Below are experts of layer 2 (counted from 0) of a mixture-of-experts language model. Rows are named router (the router's row for the expert), up (a neuron's input weights, with its number), down (a neuron's output weights, with its number) and show model dimensions 0-127. Each number is 200 + 40 x the weight over its row's rms, rounded and kept within 0 to 999.
Before each expert's rows: a language model's description of what the expert responds to. This comes from a sample of Wikipedia text that the model never trained on.

# expert 47
Quantifiers and numerals. Number words and quantifiers before nouns, such as two, three, all, other, both, several, many.
router,159,284,128,190,264,181,252,182,178,203,222,167,201,210,165,184,162,167,139,207,216,239,158,249,180,175,216,268,221,172,285,174,235,187,215,238,244,239,208,176,173,173,229,192,157,209,133,184,200,173,166,172,173,213,191,224,246,191,190,182,260,192,216,197,223,150,238,207,161,198,235,143,227,147,156,246,254,192,106,176,289,179,165,205,204,164,195,215,254,247,235,108,140,217,209,176,191,177,178,263,221,213,129,238,225,224,303,189,219,233,185,169,222,235,167,150,232,166,204,173,225,136,214,275,311,179,204,276
up26,241,214,190,217,182,175,193,181,242,226,260,259,239,199,216,248,201,271,174,227,250,217,114,186,270,167,217,208,164,229,150,228,190,265,217,215,141,231,178,186,234,222,163,173,248,252,106,248,218,105,186,234,196,233,220,202,170,205,170,198,136,156,281,202,157,173,172,201,232,207,195,220,213,279,238,177,221,189,196,256,184,186,184,111,253,113,203,197,231,213,232,129,151,218,200,123,198,210,171,238,150,148,115,124,222,147,257,196,166,221,231,232,242,211,198,252,197,204,205,200,220,176,265,201,113,221,246,215
down26,231,100,207,233,199,177,166,236,237,201,226,280,208,234,266,194,213,165,146,230,166,191,206,271,225,252,188,233,142,201,270,199,263,182,195,189,224,158,197,95,180,180,180,178,161,172,190,270,115,227,202,178,181,203,241,192,237,220,266,178,162,193,171,259,196,248,179,137,229,256,188,292,162,225,217,196,193,218,221,251,154,236,211,109,195,149,201,134,289,164,233,167,171,162,189,222,180,255,204,101,162,175,229,181,211,160,214,138,190,173,234,196,199,177,205,114,176,165,237,187,213,233,220,229,243,217,194,255
up27,208,216,146,217,194,133,189,285,239,199,184,227,179,264,170,214,167,245,176,210,184,264,179,179,113,230,139,240,150,155,237,198,148,184,264,265,140,185,247,172,148,175,193,222,173,210,147,205,208,204,148,157,213,205,196,195,268,155,242,216,250,212,151,176,203,235,167,246,65,130,222,251,172,112,205,285,249,118,185,220,195,203,196,221,191,232,235,221,199,215,206,184,132,203,153,196,123,218,210,177,202,154,197,184,216,224,232,217,232,196,272,187,188,190,210,216,204,189,141,179,233,187,202,240,217,263,256,291
down27,227,195,208,174,181,202,287,163,252,170,150,183,196,222,221,192,188,190,281,173,232,229,157,125,168,222,170,208,172,188,209,110,275,223,231,154,241,170,153,191,150,196,272,180,214,263,246,191,219,222,235,161,168,229,199,197,182,202,182,202,241,235,148,244,176,141,143,131,227,180,197,157,181,162,211,157,145,268,154,171,188,212,152,280,221,261,241,221,252,153,123,229,142,194,238,212,233,223,296,229,208,256,266,211,222,105,123,167,166,180,208,169,182,183,197,202,222,240,248,167,206,150,202,258,256,228,225,195
up28,172,183,148,226,252,194,191,252,177,214,183,146,247,226,216,198,159,180,281,215,113,240,195,222,225,206,164,239,182,177,259,205,230,144,237,196,192,237,196,244,181,149,201,228,240,94,232,157,147,277,124,186,181,253,214,194,217,177,206,179,190,198,203,140,188,180,128,237,167,149,198,215,262,176,111,223,142,230,167,163,190,258,194,172,184,189,164,217,208,243,112,201,122,161,256,234,215,184,176,171,209,220,183,234,239,263,238,214,230,178,175,222,145,257,251,186,202,137,212,187,130,271,195,172,286,268,218,243
down28,183,170,288,302,152,220,288,207,229,243,231,137,187,201,161,203,230,225,243,150,168,166,219,164,227,233,160,276,222,153,199,152,212,226,139,276,256,171,200,196,152,176,222,116,227,158,191,174,237,206,228,217,198,206,254,155,223,218,114,213,172,187,204,172,253,183,163,161,175,190,241,192,247,185,292,204,257,146,234,144,119,214,259,197,213,137,184,205,135,215,158,231,200,126,158,221,156,211,221,165,225,223,187,179,211,167,201,264,169,169,298,189,167,189,156,225,140,201,192,218,208,215,212,245,194,218,259,184
up29,263,213,182,173,266,145,211,250,237,180,207,204,185,206,115,152,187,124,143,240,180,182,206,218,173,213,237,187,182,166,232,157,287,304,216,184,182,236,202,160,200,140,151,204,184,204,219,168,217,206,265,202,178,228,205,230,245,136,216,193,209,155,221,232,240,110,249,253,180,181,257,142,142,100,102,166,156,200,239,176,265,139,199,260,196,208,229,214,200,216,183,134,171,213,244,177,218,189,195,191,190,209,174,252,272,203,246,208,194,267,211,199,164,216,185,185,175,194,221,285,179,151,207,295,240,235,202,187
down29,204,313,190,206,224,181,137,207,221,172,216,134,170,180,197,280,211,181,147,180,172,171,198,144,121,213,158,144,222,176,264,306,212,195,224,172,159,230,191,228,194,238,210,258,219,260,172,175,201,252,209,188,204,158,99,205,167,195,181,140,222,213,177,139,194,196,211,164,230,166,174,192,212,243,172,181,234,311,180,218,176,263,236,181,150,217,196,211,241,201,208,206,174,220,272,178,282,246,211,150,205,254,251,252,192,198,176,121,143,180,159,225,216,181,228,163,215,299,220,214,139,193,214,265,173,193,159,166
up30,156,176,120,224,251,155,285,208,182,146,228,200,226,245,160,166,162,209,171,157,233,138,256,197,276,200,137,224,182,192,181,183,170,230,291,202,184,225,234,241,219,181,208,220,202,253,153,235,165,153,183,204,161,282,278,207,193,231,191,165,297,209,181,200,242,200,215,124,176,215,183,212,187,159,175,246,224,100,185,189,299,253,195,161,177,191,204,167,193,253,164,205,167,210,219,190,218,214,217,200,186,240,171,260,260,197,235,142,161,189,219,217,137,253,142,166,173,207,189,131,185,173,146,159,270,245,265,236
down30,218,247,204,172,196,190,198,189,125,178,217,199,222,194,219,162,206,239,242,173,272,224,221,183,264,253,209,170,190,192,144,201,192,230,224,206,116,200,209,203,172,264,88,191,163,203,168,238,231,161,207,214,182,302,210,238,196,162,238,233,133,187,242,247,228,153,177,219,236,196,139,153,265,196,215,176,250,152,198,143,208,258,245,215,199,186,221,191,264,222,132,250,231,119,142,279,169,188,214,206,232,187,177,208,237,140,133,156,253,182,178,137,174,178,209,214,267,235,207,150,283,191,111,220,202,263,162,165
up31,263,224,207,204,189,160,171,229,203,216,217,242,170,168,214,180,198,188,256,217,228,210,204,220,224,163,179,193,182,152,195,246,205,179,184,171,205,90,228,195,203,243,187,206,161,143,237,247,211,251,162,184,173,158,167,184,276,217,154,179,157,206,273,238,163,117,157,214,136,153,212,160,256,252,226,233,253,194,195,201,203,112,211,149,227,196,218,281,225,189,196,290,213,290,189,178,186,211,218,211,222,223,274,226,150,214,231,206,227,179,158,219,165,98,264,244,130,217,147,268,234,216,149,193,129,110,196,152
down31,247,231,181,124,199,267,211,142,193,221,231,251,175,193,185,236,147,170,171,227,175,176,228,112,167,186,227,233,195,249,186,168,161,152,168,125,155,158,137,199,229,199,207,133,128,230,170,205,256,271,192,232,233,247,224,176,202,209,180,195,239,216,245,216,200,223,185,217,235,245,217,200,184,191,159,114,177,157,194,201,211,191,245,210,189,170,156,221,192,146,185,221,257,246,165,151,171,69,204,262,234,212,262,268,204,276,235,105,180,241,230,201,239,235,282,139,254,233,241,220,194,170,230,205,200,141,225,192
up32,249,192,227,170,224,220,276,151,206,269,186,236,190,107,175,232,117,168,236,239,264,199,126,131,194,150,135,181,164,166,152,202,209,242,225,192,235,214,247,197,253,245,186,231,213,262,186,178,249,150,160,183,246,196,167,236,212,143,221,196,249,226,237,221,138,221,180,172,197,198,185,158,146,213,203,230,229,238,179,235,237,309,184,150,170,251,233,249,231,215,289,132,198,220,151,167,203,211,201,274,167,134,194,246,140,141,154,228,231,218,175,223,185,292,218,232,193,205,209,186,200,195,174,228,160,180,265,241
down32,189,237,229,173,148,260,261,149,201,201,135,197,203,214,207,170,177,229,158,179,219,258,192,126,244,131,205,212,144,210,229,278,159,213,131,231,234,220,111,222,204,116,138,255,160,140,194,215,215,211,263,235,215,202,230,242,195,231,277,152,203,113,233,211,175,185,227,301,189,175,169,245,198,191,266,223,167,226,193,200,207,235,189,247,184,184,184,179,184,221,140,157,318,161,167,231,172,170,254,222,238,175,133,152,233,193,200,195,200,221,176,257,251,241,271,135,213,223,154,192,173,206,179,162,176,176,182,204
up33,177,249,115,185,243,144,203,179,168,226,177,251,198,271,101,149,232,232,152,185,230,175,216,210,145,298,191,300,214,160,294,228,175,182,258,154,222,143,186,154,128,183,225,199,202,179,170,217,174,149,168,247,195,235,225,159,255,220,176,188,235,190,211,191,192,226,265,231,152,177,243,217,205,162,197,195,224,230,139,202,138,106,196,255,240,231,245,205,181,189,185,225,142,218,243,195,196,220,157,160,261,191,151,228,249,240,210,221,253,263,240,214,199,229,265,175,168,160,138,158,235,166,190,147,214,188,160,210
down33,201,245,152,112,223,165,255,194,277,239,190,151,234,178,239,195,196,133,215,255,119,174,193,207,118,262,160,159,152,198,196,132,265,200,255,213,244,183,170,163,197,184,247,169,192,224,200,238,171,178,143,170,170,183,215,173,192,182,176,225,304,225,216,216,156,128,194,260,232,220,183,244,184,172,118,181,124,172,169,190,270,224,199,221,238,251,175,185,308,161,237,168,238,261,221,235,144,270,217,138,220,214,236,210,235,187,170,222,165,204,200,203,199,220,169,171,261,233,228,257,188,158,168,245,226,208,211,155
up34,168,206,194,215,267,172,327,235,81,249,215,221,179,237,160,217,185,135,226,234,224,245,185,217,228,184,214,254,183,216,197,317,240,226,199,204,202,141,187,173,184,168,255,194,126,231,237,176,143,248,205,208,181,165,189,186,264,218,195,213,185,45,194,181,232,295,133,188,138,202,209,136,162,223,241,251,199,187,188,140,258,136,210,235,194,220,216,210,225,244,197,219,168,237,192,158,223,176,160,151,230,241,216,163,212,207,208,196,243,217,170,173,213,193,239,192,198,197,144,205,223,241,200,161,163,154,204,227
down34,209,247,221,176,185,149,196,142,207,218,207,175,200,203,215,171,157,143,260,222,168,207,168,123,201,227,196,193,248,251,215,204,210,149,196,220,249,143,153,224,256,209,245,232,144,203,187,217,104,172,181,259,278,178,184,173,178,175,194,212,146,133,221,255,204,167,185,324,217,203,230,202,194,218,168,207,183,100,228,212,252,218,239,164,129,215,129,259,212,154,180,232,228,282,252,245,224,172,133,186,203,136,241,217,221,171,221,137,237,272,179,164,283,208,201,163,197,232,213,197,200,168,178,206,279,130,206,177
up35,202,198,194,182,263,195,258,200,187,205,183,163,247,221,260,168,200,143,233,174,175,206,178,210,150,231,216,198,262,116,193,223,248,199,212,233,180,302,199,118,194,151,221,211,229,284,134,217,183,244,182,277,157,230,158,209,186,190,218,215,154,219,163,137,145,162,178,247,230,209,199,189,181,252,200,210,279,221,222,218,201,234,238,118,198,298,291,255,140,157,166,154,78,236,191,212,160,183,197,169,240,213,243,216,197,186,182,233,199,183,193,169,158,215,175,205,118,183,214,267,161,182,176,177,203,258,237,243
down35,282,167,249,275,207,225,180,187,262,208,214,197,193,230,218,171,258,235,187,216,204,123,140,189,182,178,172,142,217,160,177,191,175,249,165,182,203,147,204,158,176,198,253,212,213,188,271,226,192,148,285,255,222,266,154,223,149,226,245,167,216,198,202,146,288,208,191,198,178,201,252,146,223,251,277,157,241,188,184,177,193,160,223,239,170,160,221,216,112,213,256,170,239,170,193,221,204,217,253,124,151,226,189,222,206,156,155,174,232,191,308,230,98,176,152,204,155,153,208,221,201,254,190,144,141,230,168,172
up36,179,176,183,195,279,162,164,205,219,190,162,216,249,146,218,186,183,170,246,153,285,250,278,215,206,132,162,207,204,186,203,149,166,237,224,174,184,151,254,145,254,237,188,211,209,248,237,226,273,88,140,229,164,199,216,223,217,265,155,155,178,275,178,233,235,175,221,241,87,244,178,210,166,241,173,221,261,152,145,181,214,162,185,131,254,176,223,215,144,174,215,182,200,238,171,220,160,256,203,215,156,255,240,206,227,142,224,192,183,224,177,215,223,162,204,161,229,152,166,241,204,227,228,221,271,146,180,127
down36,246,159,182,147,201,167,212,125,214,235,173,199,208,216,237,211,205,180,126,205,228,175,213,234,216,189,173,114,189,285,173,201,153,138,156,257,225,217,170,231,231,210,206,234,108,226,118,180,164,215,175,158,189,190,148,177,107,191,200,244,186,161,213,266,327,252,188,208,197,200,238,226,190,157,178,249,171,257,142,217,193,250,174,255,217,147,207,211,187,197,252,172,270,294,153,242,190,186,262,274,159,214,158,230,178,248,182,159,266,250,191,238,184,162,244,199,209,174,198,195,154,170,176,160,218,166,182,241
up37,214,183,239,207,147,174,150,154,210,171,233,267,299,97,212,131,182,226,213,186,189,218,158,148,279,187,207,154,217,195,162,186,139,279,199,219,173,196,216,217,241,203,184,166,173,218,196,228,194,107,233,182,211,226,195,214,174,170,93,152,264,257,182,213,252,209,222,150,163,200,156,204,264,199,263,178,247,169,207,204,235,230,169,250,225,208,298,183,258,160,216,162,172,250,267,174,208,221,268,226,127,163,208,155,200,191,222,191,186,240,149,169,183,245,202,205,201,196,249,229,170,163,170,227,223,136,187,289
down37,175,206,226,165,200,208,171,221,175,201,106,215,228,226,178,165,225,158,253,204,202,195,253,164,264,179,216,116,151,206,188,261,223,168,155,206,130,161,232,206,183,147,187,245,202,233,184,129,154,162,144,248,185,205,166,199,205,237,163,178,211,228,225,213,175,112,197,254,221,161,185,221,160,212,192,220,229,179,170,216,227,169,167,217,195,120,176,224,219,78,258,255,260,324,171,195,178,243,253,236,194,245,142,235,216,215,188,269,138,262,222,190,206,252,227,170,222,222,199,287,173,197,235,160,175,276,243,197
up38,161,171,131,191,258,159,139,164,205,205,234,194,228,165,182,161,138,183,286,216,263,205,253,191,255,140,215,212,235,171,248,211,331,230,165,209,288,182,229,201,170,170,206,255,220,247,212,198,222,205,224,228,190,280,157,187,158,167,176,214,142,159,194,194,125,118,211,308,167,170,176,180,228,214,120,181,132,200,186,212,253,180,230,194,209,196,160,179,212,203,180,194,197,167,260,208,247,136,188,190,149,237,236,159,231,266,213,239,195,226,195,205,176,185,162,146,196,128,262,225,241,206,186,254,195,214,204,268
down38,217,314,180,228,235,197,138,242,132,187,250,170,188,203,200,330,241,163,211,203,186,173,184,157,134,216,227,270,216,232,257,275,167,186,127,187,197,197,185,130,191,175,170,253,245,149,156,226,199,199,236,173,143,171,182,252,239,200,214,203,245,210,194,196,160,291,223,151,186,132,193,236,162,184,168,206,236,246,220,134,213,184,195,160,147,249,210,161,198,216,177,142,177,250,186,217,183,311,194,189,196,265,205,213,164,174,204,121,187,176,203,232,169,209,212,192,227,225,229,191,134,217,213,277,151,246,149,218
up39,140,185,165,201,243,167,185,139,123,200,153,256,205,193,145,248,200,241,218,251,261,244,125,200,216,198,204,250,165,171,138,157,207,237,169,207,156,245,296,198,211,250,204,214,219,211,157,269,170,163,222,179,197,172,133,213,134,223,99,235,217,207,246,244,196,200,221,161,181,199,200,187,256,125,240,224,213,215,263,203,194,148,193,227,194,277,219,165,212,198,266,191,172,196,269,174,154,193,241,201,142,160,260,165,123,198,194,267,205,189,184,176,272,227,194,209,250,176,210,151,179,237,257,124,270,178,157,169
down39,211,205,236,199,253,202,188,208,245,198,252,280,196,280,154,165,213,205,209,279,208,177,197,137,207,182,141,261,218,226,159,249,222,185,184,191,217,197,183,209,111,193,193,203,286,246,195,237,218,262,195,219,149,149,177,209,207,166,211,246,165,135,147,237,132,166,211,264,235,225,239,203,184,221,178,239,177,124,104,145,186,222,194,209,272,178,280,239,168,219,233,191,210,192,257,177,138,170,101,187,146,213,147,174,171,205,164,186,96,193,226,247,188,197,168,181,207,207,255,172,160,189,239,189,177,244,262,137
up40,178,251,213,240,237,211,219,159,237,121,223,183,206,147,157,183,130,180,215,242,168,275,213,222,175,190,209,247,240,145,198,175,171,153,183,253,215,215,245,131,195,201,183,211,229,128,188,219,224,218,181,223,229,224,308,140,211,192,167,143,274,286,143,217,173,182,146,178,173,171,230,189,180,277,198,147,217,210,185,258,242,146,169,188,151,193,171,189,166,165,240,238,129,221,252,199,249,306,134,198,154,177,114,157,210,231,305,231,257,227,164,191,175,170,219,218,231,229,235,167,190,188,233,219,210,176,195,203
down40,171,119,196,231,169,228,261,216,196,146,207,250,133,201,191,220,169,212,246,224,215,157,275,171,193,228,183,184,210,208,288,234,257,121,275,188,184,176,239,260,233,186,267,225,111,154,223,260,222,185,113,188,178,162,217,138,142,153,206,223,190,283,244,181,153,186,249,159,102,206,172,201,133,182,193,207,194,159,164,196,150,206,191,199,145,175,166,183,213,185,241,220,186,204,121,239,265,243,163,187,184,206,179,216,207,236,179,195,185,277,282,287,206,209,170,184,190,168,197,213,191,230,266,258,221,212,193,205
up41,277,202,179,213,243,237,207,212,125,149,270,216,200,204,255,171,237,229,189,139,219,204,119,241,248,251,192,194,146,143,227,197,256,175,240,207,249,211,200,157,241,197,189,157,196,208,215,152,257,209,260,186,194,129,216,216,214,238,187,198,209,139,200,160,210,107,278,161,167,228,202,177,148,201,159,194,169,222,133,203,252,260,224,217,225,66,190,139,211,184,151,179,228,142,175,160,261,269,235,196,160,231,223,227,207,289,256,159,178,235,119,169,192,200,192,233,180,209,271,183,238,168,210,217,195,223,208,187
down41,223,204,275,181,192,269,208,191,194,203,231,265,161,205,116,183,257,189,163,157,184,267,193,247,135,178,221,129,231,197,180,179,246,224,233,171,204,236,161,178,134,233,219,192,197,170,246,265,170,226,214,151,178,197,182,181,199,197,150,186,236,187,178,188,157,209,197,191,160,249,164,205,251,225,275,246,153,187,171,194,251,193,83,197,205,304,129,234,162,134,220,308,217,194,220,202,176,168,232,260,188,213,190,203,294,188,249,162,181,123,231,185,205,238,185,195,186,196,221,218,275,195,209,185,156,128,178,125
up42,194,186,168,210,255,179,212,184,191,228,217,221,242,230,114,215,241,216,278,180,192,130,181,224,228,199,267,271,196,207,207,114,242,185,219,127,132,211,246,149,236,142,190,159,139,188,174,190,199,237,278,146,180,209,291,206,258,204,114,195,200,172,178,208,213,177,237,213,119,116,211,259,190,230,182,204,185,169,178,185,237,249,178,198,287,117,216,174,137,162,177,192,177,240,206,216,154,250,161,216,184,229,214,241,202,263,231,207,185,189,256,161,210,225,158,129,215,224,209,259,213,176,199,294,159,209,157,178
down42,160,235,215,216,137,208,93,179,221,200,265,173,240,149,262,187,188,207,184,238,131,255,221,245,168,188,227,210,215,184,162,187,230,190,164,180,223,79,232,180,204,209,181,147,208,183,239,254,130,201,268,191,177,204,231,302,185,211,106,210,230,227,197,247,195,264,198,169,225,198,195,240,199,230,226,147,198,196,273,180,166,185,199,177,205,214,188,242,211,198,277,190,124,160,213,189,215,168,207,136,165,188,192,78,210,222,276,267,158,210,113,182,242,151,212,225,190,193,172,229,190,241,233,215,239,260,177,171
up43,237,251,188,221,226,176,276,172,221,267,191,213,179,200,163,178,194,168,154,205,207,251,193,245,138,179,194,251,160,233,213,163,287,250,203,270,126,224,267,176,193,259,191,271,98,239,279,212,164,201,219,171,181,203,108,254,181,156,125,145,235,195,227,176,224,239,232,163,134,185,182,207,233,169,171,167,194,141,165,188,252,236,188,224,218,236,225,182,195,264,164,158,148,178,213,215,187,198,189,144,211,213,189,237,268,197,201,240,173,263,247,212,126,145,195,143,182,95,172,221,216,223,157,237,178,231,208,173
down43,192,198,218,256,212,202,255,193,240,148,118,144,238,271,131,185,144,176,226,153,190,231,173,215,258,182,199,181,226,201,105,199,151,228,254,158,227,171,186,162,131,168,210,200,252,145,255,249,274,173,255,186,168,187,233,211,254,210,167,168,217,238,191,212,194,180,161,219,222,178,94,239,225,184,198,132,223,193,301,199,196,206,183,248,207,208,242,214,240,159,215,158,190,158,251,142,208,180,234,209,192,239,271,201,251,218,225,164,269,197,132,170,169,195,236,216,138,212,255,173,194,171,134,134,192,274,238,151
up44,156,173,159,208,187,221,281,230,156,121,261,180,205,210,195,147,162,178,189,241,213,201,224,170,222,142,205,119,198,211,214,200,270,190,234,200,224,193,220,196,270,246,182,291,181,174,210,170,195,190,126,169,138,314,273,268,225,203,223,193,213,259,143,141,200,196,216,112,146,271,172,180,219,206,213,262,243,185,149,212,241,278,197,200,218,176,199,247,183,192,225,255,188,177,197,116,206,205,194,215,191,225,211,199,256,248,170,233,195,193,156,177,149,214,128,219,256,186,136,215,169,148,165,248,277,178,233,182
down44,238,180,181,167,160,269,222,108,201,185,221,193,213,242,226,221,168,241,184,242,187,167,185,164,244,140,197,250,257,204,202,198,156,259,185,134,198,243,231,166,177,204,235,181,206,191,255,169,160,128,208,178,228,238,168,176,85,200,207,174,224,302,147,162,225,239,222,156,179,220,218,222,252,140,213,172,230,145,144,202,183,270,192,167,193,156,93,208,135,88,268,243,242,150,210,159,150,195,222,248,273,259,194,241,268,230,183,224,189,236,197,210,210,198,226,161,229,211,199,199,216,182,167,208,242,175,234,168
up45,221,211,255,170,244,153,268,222,174,207,208,200,149,226,207,171,273,268,108,185,188,221,118,216,187,224,270,224,219,244,171,269,172,152,201,201,211,146,165,224,202,144,213,216,194,167,157,209,263,231,185,179,200,193,183,193,283,215,227,254,106,147,269,226,225,187,204,198,245,229,182,163,191,289,207,203,249,226,135,201,227,207,247,103,263,229,207,181,199,233,165,124,195,218,139,172,166,239,139,186,205,222,148,225,230,212,283,212,213,249,102,217,209,193,166,177,221,166,203,232,147,158,208,166,215,227,201,139
down45,183,203,184,193,224,151,141,143,117,219,263,201,215,187,205,260,220,141,213,195,203,240,301,219,237,259,213,235,137,241,223,189,167,160,143,156,145,198,210,159,234,145,206,257,141,198,198,252,201,237,155,208,183,242,198,227,186,190,107,187,277,186,203,195,231,189,285,259,217,235,270,175,179,179,147,228,233,149,171,215,226,232,182,150,240,167,210,171,171,235,245,243,221,248,186,211,170,200,156,182,162,187,219,157,240,193,188,203,158,190,163,155,290,249,298,238,198,236,185,179,151,191,200,217,121,107,231,159
up46,147,222,180,181,191,175,269,194,139,193,181,219,143,218,154,220,229,189,195,207,148,203,249,159,152,250,178,176,206,213,211,141,234,166,170,157,201,196,241,216,187,211,106,157,223,257,121,200,141,261,242,173,151,255,223,178,193,198,192,266,195,201,219,248,214,175,218,173,195,173,252,234,187,275,179,206,173,232,220,258,188,179,225,183,251,247,236,161,307,217,97,162,159,203,248,160,165,175,125,247,225,168,148,265,240,240,142,158,297,201,196,202,210,273,159,160,244,214,173,245,169,201,184,210,151,216,250,252
down46,199,225,174,255,174,219,176,259,162,204,237,171,193,107,290,236,237,198,202,280,182,155,212,231,224,212,186,133,154,247,203,221,217,228,222,160,136,111,205,178,205,295,219,146,241,203,223,183,184,195,158,239,162,205,202,252,195,186,131,187,207,258,290,243,181,217,228,299,129,190,183,198,181,191,161,145,163,231,243,210,129,243,230,204,237,133,177,154,261,182,214,246,240,245,210,181,123,192,150,180,199,199,204,209,203,213,148,161,230,179,243,221,144,241,208,233,266,243,155,235,194,149,193,226,119,209,173,209
up47,256,197,212,230,181,180,164,157,177,183,257,154,237,173,233,207,178,246,226,248,174,294,191,178,175,201,126,122,147,146,182,179,210,169,191,159,215,177,214,193,296,184,179,166,209,223,190,198,225,162,231,80,192,213,207,226,150,208,192,159,242,229,180,260,197,204,228,248,174,241,245,122,268,149,181,253,284,237,134,215,245,195,209,187,167,185,216,261,242,186,200,228,129,233,200,186,234,258,184,207,165,254,188,258,145,229,231,234,212,231,76,187,226,214,160,197,211,262,212,201,220,166,248,227,131,149,179,221
down47,277,202,246,195,226,224,159,166,232,172,162,185,244,217,219,234,291,180,243,184,187,142,169,133,184,110,202,210,205,228,211,175,160,153,146,219,220,161,166,152,145,207,220,185,237,202,186,167,239,253,196,181,245,284,206,187,252,93,206,195,161,178,245,216,230,205,264,181,122,122,212,193,182,194,216,276,205,195,227,183,192,224,215,222,195,130,238,157,174,144,208,192,272,279,165,262,203,225,229,209,152,217,184,183,272,221,176,93,201,213,231,265,218,134,181,183,195,211,159,194,193,238,230,210,292,156,183,236
up48,197,207,235,190,241,182,197,157,129,135,189,205,217,256,249,209,234,237,207,188,274,160,242,176,181,86,222,207,130,178,200,216,238,243,227,207,169,268,177,187,250,189,238,231,187,233,202,139,252,114,116,168,189,243,232,102,222,197,147,213,179,208,213,164,180,194,285,300,202,221,209,176,230,137,162,231,214,217,173,199,194,134,236,202,195,223,233,274,208,289,201,210,235,202,210,172,188,228,172,262,193,213,239,163,226,174,222,194,260,243,163,230,154,228,213,228,125,195,173,256,232,190,114,211,162,199,158,250
down48,245,228,187,189,162,204,205,186,251,185,193,176,198,176,283,201,170,158,233,232,236,111,223,145,200,221,185,132,217,173,193,224,193,182,242,194,189,223,205,175,130,216,300,215,178,209,229,164,180,169,217,222,268,93,136,240,130,227,217,174,224,161,205,198,240,197,237,230,139,230,291,175,236,155,173,207,175,272,157,258,189,195,179,211,141,232,188,203,194,201,244,192,251,250,244,199,243,161,291,162,170,218,169,248,218,84,162,126,222,225,292,219,164,203,206,189,135,185,207,212,217,204,191,152,202,170,270,181
up49,206,265,195,180,223,208,125,199,237,237,207,228,227,149,162,231,180,139,240,249,163,170,236,194,201,208,190,232,170,142,144,183,201,224,251,240,200,251,180,183,185,163,229,187,238,108,194,202,236,258,260,204,78,193,221,180,237,201,214,194,314,172,180,155,232,129,191,170,182,205,196,222,202,244,239,164,242,109,134,198,189,232,147,186,239,137,229,225,146,179,225,171,204,175,159,185,177,212,208,222,141,164,182,283,248,270,214,250,165,228,183,214,142,266,192,176,152,130,268,268,190,255,216,230,178,182,195,208
down49,199,205,192,108,187,196,151,227,147,222,183,256,221,227,227,158,143,291,174,204,188,192,124,296,135,139,189,189,272,177,262,175,172,183,204,228,264,258,183,218,197,203,207,210,184,172,213,212,219,274,208,175,191,173,216,247,182,250,202,194,141,182,292,213,145,196,172,214,269,262,163,232,258,181,254,141,244,134,189,199,234,177,183,273,285,153,221,218,160,190,170,178,259,169,192,160,203,204,199,164,162,161,132,204,188,205,141,202,205,166,169,228,223,146,266,197,129,180,205,156,281,223,247,175,189,214,210,223
up50,181,205,185,204,269,206,252,228,187,232,152,252,232,222,163,139,217,155,155,237,247,161,229,192,167,129,203,209,178,184,226,246,219,219,213,251,249,206,228,155,230,236,212,139,125,202,182,205,219,204,116,186,199,198,140,181,224,118,214,239,157,114,207,223,166,195,154,162,179,142,180,188,157,217,197,298,189,143,232,201,208,246,193,224,258,196,206,255,215,259,161,207,147,78,218,217,179,138,235,262,109,168,182,232,225,186,192,173,212,181,226,192,192,230,216,225,162,160,257,168,164,206,237,234,270,305,232,179
down50,181,215,218,247,178,222,254,144,161,211,193,223,212,163,220,173,235,199,190,233,170,171,270,242,218,195,221,113,253,185,270,226,174,179,162,179,187,215,205,233,252,228,200,211,228,219,215,171,168,284,253,261,212,203,153,194,163,208,248,191,191,229,222,250,217,129,139,305,133,135,175,186,225,224,181,201,171,151,275,200,150,261,265,177,240,200,234,245,209,240,163,114,150,180,186,168,235,220,207,91,122,143,184,226,232,201,252,200,230,251,195,110,166,216,183,180,157,180,238,183,168,104,189,182,217,193,206,211
up51,241,235,239,222,273,198,165,129,133,167,221,195,123,229,160,199,200,227,268,232,201,195,218,221,247,176,167,235,115,196,199,178,256,178,255,161,186,228,209,164,146,158,207,193,175,175,158,233,165,225,215,160,134,171,263,163,189,191,142,215,150,172,237,236,158,198,220,181,185,155,267,243,237,108,182,279,271,208,130,184,257,167,183,205,263,214,213,240,224,141,167,194,124,227,247,184,187,193,173,165,219,259,216,298,244,263,251,228,182,197,191,200,205,118,187,172,259,215,225,229,170,217,232,220,249,233,190,262
down51,236,281,152,260,182,149,261,239,241,219,224,236,211,208,161,171,200,192,232,186,237,239,200,182,154,208,189,257,211,177,169,193,202,206,138,239,226,207,220,103,122,143,191,212,224,165,181,243,204,201,188,149,203,234,294,232,222,134,128,174,105,250,224,176,206,191,172,150,148,271,264,147,172,141,191,208,231,199,234,195,210,223,216,184,231,190,203,197,259,212,257,246,222,226,208,192,226,289,266,187,199,208,146,185,245,171,185,193,176,154,163,218,127,108,177,184,152,228,171,158,211,278,178,176,196,207,279,143
up52,205,208,223,170,213,223,223,180,239,184,186,178,216,130,174,146,199,190,210,209,238,172,103,160,186,202,172,166,231,156,192,144,230,276,245,140,291,183,190,208,151,182,189,150,158,237,199,257,303,220,196,220,272,227,237,192,173,224,166,211,252,164,187,234,283,207,199,234,244,181,243,197,218,156,185,159,210,164,192,269,148,228,157,181,192,164,252,172,246,112,201,88,145,161,196,151,149,172,204,197,223,200,174,155,231,241,273,227,187,302,221,203,262,199,265,220,236,190,175,186,210,159,227,252,217,255,198,237
down52,251,222,194,225,200,125,215,176,207,284,175,203,191,242,222,159,203,211,232,224,198,126,241,184,268,203,193,160,180,185,149,201,191,154,188,169,183,121,213,297,199,143,209,198,196,328,176,154,204,187,240,213,230,209,182,177,123,158,217,145,221,150,227,172,170,221,249,151,212,159,156,221,157,152,109,273,191,242,196,237,213,183,233,259,207,186,229,217,239,96,180,192,212,232,175,227,250,181,310,267,153,184,186,239,140,153,117,216,219,218,181,211,216,212,202,133,224,244,238,196,217,196,193,181,249,222,204,199